From a checkpoint of a small mixture-of-experts model trained on Wikipedia: 14 layers, a variant of Muon for the experts.
Below are experts of layer 7 (counted from 0) of a mixture-of-experts language model. Rows are named router (the router's row for the expert), up (a neuron's input weights, with its number), down (a neuron's output weights, with its number) and show model dimensions 0-255. Each number is 128 + 24 x the weight over its row's rms, rounded and kept within 0 to 255. Numbers have three digits each.
Before each expert's rows: a language model's description of what the expert responds to; "gets" lists some tokens that make up at least twice as much of what it gets as of all text. This comes from a sample of Wikipedia text that the model never trained on. Tokens count by the router's weight.

# expert 42
It responds to: Modals after nor
gets: " |", ")", " —;", " —", " to", " can"
router:137135141182128114122100122143133133110148125086122109091155110083120129122139139107154124109100162075129136167132154159098118134139094152152141101121159110146093129113121154148141101170116147137106099169124088163121142107099123121148104125114125113142122105091185139115149113175127116166095138152135131085145147157129150135136102146104102138125115103126156115133140074116098131114094195114153141193098136140137129092137117082113108144143170119103158126117108137118152103107117134125146139157159160109123133100156113161138140161122125157175147060103111119136119103138102114153107103132138143112090125117143164130122169148140124131153184146142143107100126088063126125123111125112100102087119122132058116112119147161098135129128107103169166136132126124178166107126128143
up0:112106079128133125149129110101095123090105117117124169096104125121154141134123146141095145138080121112106134134139104160164096123139124127134145141132095150154125090138151121175126104137076148158108102186129117143112139137141114076179124134143085131091111133153161101155175150104119171125118138100147126150175109128144098104107088137133098103093101170137071118130167134122139133079148125142097146100140156157101110117163102137135165122102130135132113134171144122087103126151135156113111090147137170154167145127159158132119135145144139139126172158137120154082112150102106132161105135119142144141152129088135108161129122100108099153119115107135177104118124086113112142186092141123141113116092118115127062162097128131124123143137112169124127100151132136154128128100184117
down0:146130140138142125153087133125135146104127136174098116111092080143148139117179172124114121096131123166174178149144120156144099149174174126088112146102157111108112153090147120128094133136126138169133104135115160120153100114136166103108139137154145095125132123109078128138112132131127136135097111148133172162125142155128145070147130140074126124120110083067123148139093156107112069141160139147110097129112124127124118154130122107147073167105123138119126152155140104117126125088161148113188088149120113161133130121107156199140134114133152156105104082139110165109139134149090105117121151085149138145140121103127148113114125124154122111147157120145147142100107094110128119136117162131173125146134120133106092072164144115140125104120101123133099159116114127107137145084137085
up1:156114119160132154129089108133124153102140094197143164143104135136117136148141153145157160120135133084141142104076117144146120109133172110098167164145111112152131096129113120111116120112091118132145157126155071139135159150096124139170140065119109109141140149095139165141117101173115095136175125087150167192135103144156112128119139129142098137139126114156112125071148122128092147090133129161130153144150122119112147106117151144132163131143154147174106132115094117093144113115130106132140087129156175109105143140127105102126114120151152150143158099064147116069127129145141143167140138077144121131095140111106143173183121131135110134123153109071137110083115139081124136140145115133141127103125117123116145081155130086099112136152104144151122152110122132132157141140147123
down1:144124136148115132097130167075103127124135094098100124154173150123115150152123132159140139134150123150111143152115133157151128066140110114141106137146140093138077186143114142137153079169135082132147119138119138161120117145088116092131129143123132145092083162135114133126152103141114126113120139111140163111147152113132126114124171091093141131128114095130162165117128122100134143189131162105098140116156097131113166135190117089114094143154132116130139079126115147117117159197128107087124143131125127116154126120147115130152128136176132140114096123152165112144120141155124084123152152123127136127134167059125108106125107125126112151139140075103154114090142153089122100156146111111097126141090158111149105153085123138131156149139160104086097135144162097112188145137107094
up2:100157077096154095139124134166114100179112128097142146165165123130122163161155134107113110174106142123092121129143107146098150133147142093129128133164125140170120086112137122119143142151126070118176095099159155104128127148102165113137167129132089140137155118177132126076125110143146131149089155147144164122159112102135116102123110140154159112101129151147060141133081124116159159136135144147102111133159145083156096150150114086140156119141094101150120135140101140152161136133114176138152134147111126159118101108150128131105118105141123099069167139131097104098169121182152172140132118125135118138083130117120128109097127118108115114111124089126108123122167143099125141120128111117132159110140087111146128135091123112131133074110143058113120126175111133135122101159138135
down2:144126117130133139104111126112144141141106169095154139124132157148123122151095109098145114118149147146130132092139117114153129170089160111128103103176070112110175179134126138156135134119185144118120122137175154104134122083113161151207138120130115132136094130109150058156129163084126126071103115132133081123101107134120168122130133155151131138109118156110177133147146096109169111123115125131146112125130129167146123134149136163107113109108120166116124108097162128129119114110147142137124126118129130157148137135109105126163112104090096136130092138096171123109118145113147119133080153118146177143142135162078137120162135101098122120136121143140168121140127146136067155130132093114144106163161180117134100106081123105151112105160095112154120151104121118119052119115146145
up3:094117129144127143136114146138105094123080137127101133192147099103147142132128136105142133132156176130102137126144154105125122131130162057104153143135119095129121073125147137107109109129125109118123116149153115119126117090097162140173101122154163134123151114103137133101134149122123124156103129154159136143137105169127110151157117107120119139179086104121109112089159098147049111128151157115183138147139172103114157134119090131146140082157151135105108152079077162177134123148136124139130129141142126181145163120105087116146158134127150087148106103106114080180159164132122137125160158154165153122124110120120129127128138124098135116106139088117145088135114128172173137113101131141159110111123077110127131177094113104134124103111154117111152117135100163152107137139122109
down3:145119122143116105121148162132145120161174096143167115104121097097149087098086147144099143110130150100123186103152133149111177136107128118169170089102141093121123116122160119101152119149143170139141083126128131158148149123110101132144133121107128123109148118106110154134167119146095152123111112167108124123117123145090126121110103127091123149143136149101196139146099190095158122141108092092161141120131128099189136103110142140127155178139151131111108119162111102115104129141143141157169173156112155118135140126127087106104156155127136184138103105084106109148111132124094147120123094086128100102167107156104112131136122127131110111113131139138122147168142129160157088109132118108068127069160094102162149147135116169109131114092139168119134118106141147138138110116107128
up4:124152111145119124112129105101104122123114141181096160143095182099113104136144152123139100149118071081133117138129110108103137051130156126147171095122130113087107136163136120070104128139128155142127129103097099108171126128115139130088140113139122112130140130141138092159128135136138147115172161111161126097107123126134128149103211122136126144132124126119172142139112127116151141154151146106149147155157127137116134092121116143133122165092150120133111109103098139215138114114146162145132156149160120144134114128129100092113121162144115149149158110121132105150125086114063087163140099111184124113141101122139079132106117138118134123142151101164133124076127113173131139138145124089134124092207118136133121133093119126112093079130122162115133119133129131122154148105121146
down4:093145123137152152107073145162108132151146104143123130110130167153112111125103146141100131149115116148112125075127093137125105099125129154152151136113106139132129119146117121127081164182136124102113135112113161101113108133149145183145149088121072133134167162168118091133141115115142119105101114123156121124150155171123134158128121107167149093106142175131127127143163086134120138120134130122137181136118168115152163162111143088170124094150134148132145106133106104105120134122127126142139152125121132124164155143177121112121132112144153116104122166147148099164069079111159134150129155080119076080120131091124163102120121156146096180108131130115131141143071143142101125140117110106117149103090129122127134126150159119102158103121168108140083140119143139140134092058077106
up5:131118159135131139135125117130078142109126167130119135099096143133162108145183127177132154132145137145144140153140138129125148177134175137078129127108119126121130141134133125120139116136104156144159112172117092172142168138097143138106131115120161162143160089138137107109163131118146163120140096122137118119093146137133119189120154109118072156128128115130138177128136156070144157137122140105135141152102113122111098115108167202119149114128111119127137114115154138091156151090114136149122096069136140099121121104114092119152159135137122119149121145130124141119151110107111111123133108105127085147155200119086110141098167121149135109130107116124152079129106123140132159126134177143081135133136062124144090106122117142135104138085103113061160154107103131186143107115159157
down5:104115092107127115139126122158117163150135151153141124155111136151128115097129100097139084123128110152113124107114143160147160134108115092132137148104123109137094102119112128153122147166101134173116113180148097122135113167092075174148123110150129072134127140178140092129145126141112158129105137185096087145155090116149146085135109125095095127133149110149140106135168124106136145176169146127110134189101132136161100097124169126072107140105124138162093137156108107090073101152133151147123089120162108145143137148145135123133134121122176138121169135123111107121090152123116067135132145133093141114119105111105141129127139136125142150126101150130141130095135125125109134160124121113141201144092171107111141131131132129098150136088162175129146164141104115083121098170122152
up6:118110123124119143143153108110116098094152099100161125123160135144092131095178109090158127097113127126122157143129128132137170136140111145090150180102160154142111126123140120167146155114129112133105143163098133157140150151102093109136125142123126116089138106080115106104127137136151107131106137121124160106107087104128126145106154125098049164109139145127122080089123124124139111152091132093174073125096096100134129177106137176143113129125085135105117179124141147135161154120121078162116124170155136115080134113124127113105128114128169107160127110116101137119086129132144148104080176117160115108122153092133134140177102127174100143124128162080125161125124158133142117134135121152187142094109128108138121099131124141103163151141122145159150154108145133119144138126154191
down6:131145109147121105147151149125105134113190076108117124127119130128105136110135096110127154122100145122172111125096125123136102142095140135122136160158169126123093121147152128135161124102133132103098129163101182129102120115126126177114163129133142139133140167094134163118156119125162105109112173107135135084117077116157122133086114128149120149126108125137178132159114108168107125137123117093138125121106133148125153164149097088095065128130150114140148165136093138141114107115134145162153142117114135098069128162164130108137135106129112133117120113146114075113142092108118145134115118119135135071135125108139099117092095192134133200108100162186095178125109122152146100158099152113143136140143131152156153103112128141105134133149076090110168152098169131106104117144102161
up7:133148119130127149126116113111169141111091148129145136172139107141092141144160153106155152140126133133116110109123168129144138144138145092105117120138089142113129164121134116143135074123164142135152144141109116100129142122145172131148154105132111122157083120122100097131149165106182112119141135129130130141115091131114129135140093088118131124087122178131109120145099090133122151111138143131143174190142146123158132116135105152123093144117089159085142106132119133099130117088145152120113145105099148119143135123063134145143104078155113113147081098152127109106137172097151142129126135188129133141123161196161079087136153148170172109114125143111142107117115094078124120131098101139112112149110116142156069135137103137118094083195138081085087134120122131120115108127116088
down7:158092134107117157148110103157108159069134117121121138141117109195151087162092132147130092169129117143177121090150128138105174112159108118115097106134095128160133122118099127151114080133111116131111140134132098116163116116134073153200157084133156113150109116138141146102122159125126130091173130110096127139118109128129161099103104144120144096133166150147112091119138150126097141119143098134157169119159119109153100097114122102104123150149162144130146114074083144106143114113143066139146152147165166096114129126144126121134170122152110120128116132154111096119132165113077147087133141134140127162153175086110105138126148101103079138125175123140107099126136160134157134112135135141113113122090165109146143112139154153149140107144127136122118109153126134175102137129140183
up8:149128127127105147124156108115125112116140125063142138131145095143073120097148119178151109108167122120159096113162140097100115184131130116128112100114108139148123149103153097125167082084158139122122122158091114137140098134087109124126161130124173118148139117160096041101152137121139168123118118178162127111125157144190148132145141121130127090116136145110121130096157132158129141113142149111135135144150158148136105159126120159116126124117137123089133104132177147079083123089116109138125162168140147094142161115150124135140101158101084097131140101177118120109104119111155124101082114137178126156062119174121125154124170116177136153120140090149119127088159128141107118140142131101137114140115133159143116114151107155115121084147115137128132165133103109130138128135112111
down8:115121159102138142142094131104146141104126141153155123145126127089132128155116136152088148143128093118162143130098168156131094118110158130129122118146130163111107169147138090152154107085106144154126160165106140114170158128145175151121148151145114099102114156091137078147110141123130135119135150085116099114116103121143097179138108140188145101102127151133112166094131116151138148152141113111154166146145126146107115126113115128136125039111151153120113132095103183139145098117143093169113141136160083094146131187143180128126130113104155093110132128105118124084114104096137109131123135125166170147134116114138138108133114131171156078098174165116108089069132116097105133133131124083120128115150144129131086153151108136147131120141127134097149082119146168109123120104121145
up9:101152100113130099131130151107114145147142117082119133068066151116110158093135105147132094090142097142154145140134117135141164117118118125128142171076151157154129129095138153126071111155150119121126138146135093158143146117146122151135141136148119172110124154113069159140140130082132136165157082113133160186137085128171113161144102114134109102144136133103108133175146143139128140074081157105138137100139144113134155123107131142110129109127128121102141112153120126164156182173142146103149126134096094161132151138151154153155108135109154141126183133173150078165132143157164168157133129105135118106126143114091135130118110097125113116131156117094128101157111105109150147106094076114112099168125149136080133128106099139129091133133175113115133106157136128138134130112097148
down9:119134163156151104139155148113157146133134102132122198077143150073144084122139128144138106135131112128137125141111108124137141120074148088127105142090125154124110129126145126103110112119107096147158107156126144150129109088171159124117163129057095161118093124125129134139132111163146131128110110155108140098101108108155118131161099160110147141151107147141119131098179129119127175132203125146091129123142166149105115104134112083129168110117125119052075088164183153125160127150132125101181125117144147131115113114123111137119109165119127141126111129117119109152149154136127117093128126125114187128152138164148136111143140110143135139127121100126158134083130120130157138144129106119124151124097120170093135129130130168123145070129124121137197122154104122137083103087106118
up10:126118129115105140142166149153138156065157135121131164144120153120131134164128114143117165114133080087125114109113153131083150114146092078127136132165145105117124163128111140113071104115159127134127158154156131127144102128148145153163118120144155113153150106127102160126118123148158154098110127152093134124110123079122124099141111162112155140114082178164194128134172124119105139142132153113130128136102110100139159150176182125119116140099146146103151117147094114120117136120144149124101135114111120123115157153173141137151131091083095129167136170106111109089126148112116127104099123090137122093113129128120129121087102161150137096158165146106131090121092105114080133085133137106114165106120111153106156044135146150086126148146141096133117140101180131146143137128086122
down10:140130118062149113132152069109183128118133137069167141125150149159141096098084124143172171130155119152132123112109170161095096069147125130089150145132126129140148112137163138151138143144145147070134114092127091153114140098127132124123118161127142132098124100128138131156115140134125135053131166118127129126114129101137088116073118123127152175127171110111159105097117124111123127135124114105132102098132106100136120138109153142100164126129181149169173123135123149130113147139140121104133140117130147137151103118125118145140095086138116105163124129097160122138134141097165139120123143127147135069122181113119124128099081129107125101106155151130132116089139097107108091153109121141115126073133152143156135145168131162153130136137165105163121131117085138163107135060144147
up11:130142170116069138160119090113132117117089121153139108155083073103148085131128123116127148136143136130164166136084136164108141090145125172156141090133097130132111155174134160164130080149156146131107129169131116117168145119141098118121092162081133121117098103120141114166131145103130109134116160160163131137134123117123146137147092160146113131160134134106177167159091150128100142130134145105067125135126114122122121124148136126105136145142158158126093107113088149143110117085111133147140146145135135122111107101127086134168101161142120126113122126126108117089171086133142119074132107168112122147133099068146109163122163092112133118127122106139142142086149156116146132107150084114126096142059109112103116081158068142126109124112104119112131127139123139156175131131139148
down11:122105127137134104104105120155132156178103113102138126130136137155158088094107125099138145127117143135085140067112148105135147126130141149107143090140161086089120159163133124123095117131112150121178114130119118106153129142143107107129114127179166117126100125141131145146168146132143149140146138095128121122111126140133101169131221197153140143094147114148101122147082104146077131092142098141143130103137142130111148119118145133162131135125110149160106124129157160121115103134134075181134098117098150125108110090109108141121118140127081114182168136117175168096134107104151140123114143161116108111136114181121150112098142187137135123151171089146113109113125113122160100126120145113155110104145101127112112132154136140088158127128073117114158157096148122110156097085130110
up12:137119142115142154118089105132076145162117137119123125117148144129146105131058126105111096099133170184093122141099165125162098073136058125122144168138074122125162158151128130153130130146130136127136170121155131140144130054091138151149121116133106124109107108131131141126124124156123148150131129110115112138130125102081136129145108137162116101069113139110158131130107159157149098136173162123131114163132138113150099142127126118127136173112164140137135138128135107136176159142093164115123082134113126102147107117110121112124132139128094127113130125142157139196107128181128162086126123108154088119122133098117140100103150128158130122151142172104085102094145117151135109131115142168155128146073126135113189113091123143122146097104143165160135129167146142140148160123123080
down12:152117153149134106134112135121127138144129101103060084127133138089115135159114189136122105137103155082130111124118133094134133111122147096147127100120139150123156086117116176121148147091160152126142136118178125154111146123162149163142106097092101139136137115102120124140118130165111101113122159118148098152121172118119119129075133109136147114147137141144180098094146131097112107081149144126125135119144128099135144150113138109158089092141091117126091105133135120156154121143155122144157155153142102184173131135122183172106102166094135132094091074071085184129163150152121113068134110152144105125154114088129112171114141128145144124146123121105129130104168149104114131157124144152107151135127167118115139126140136171135132138121149168186098116131109128125140132104090125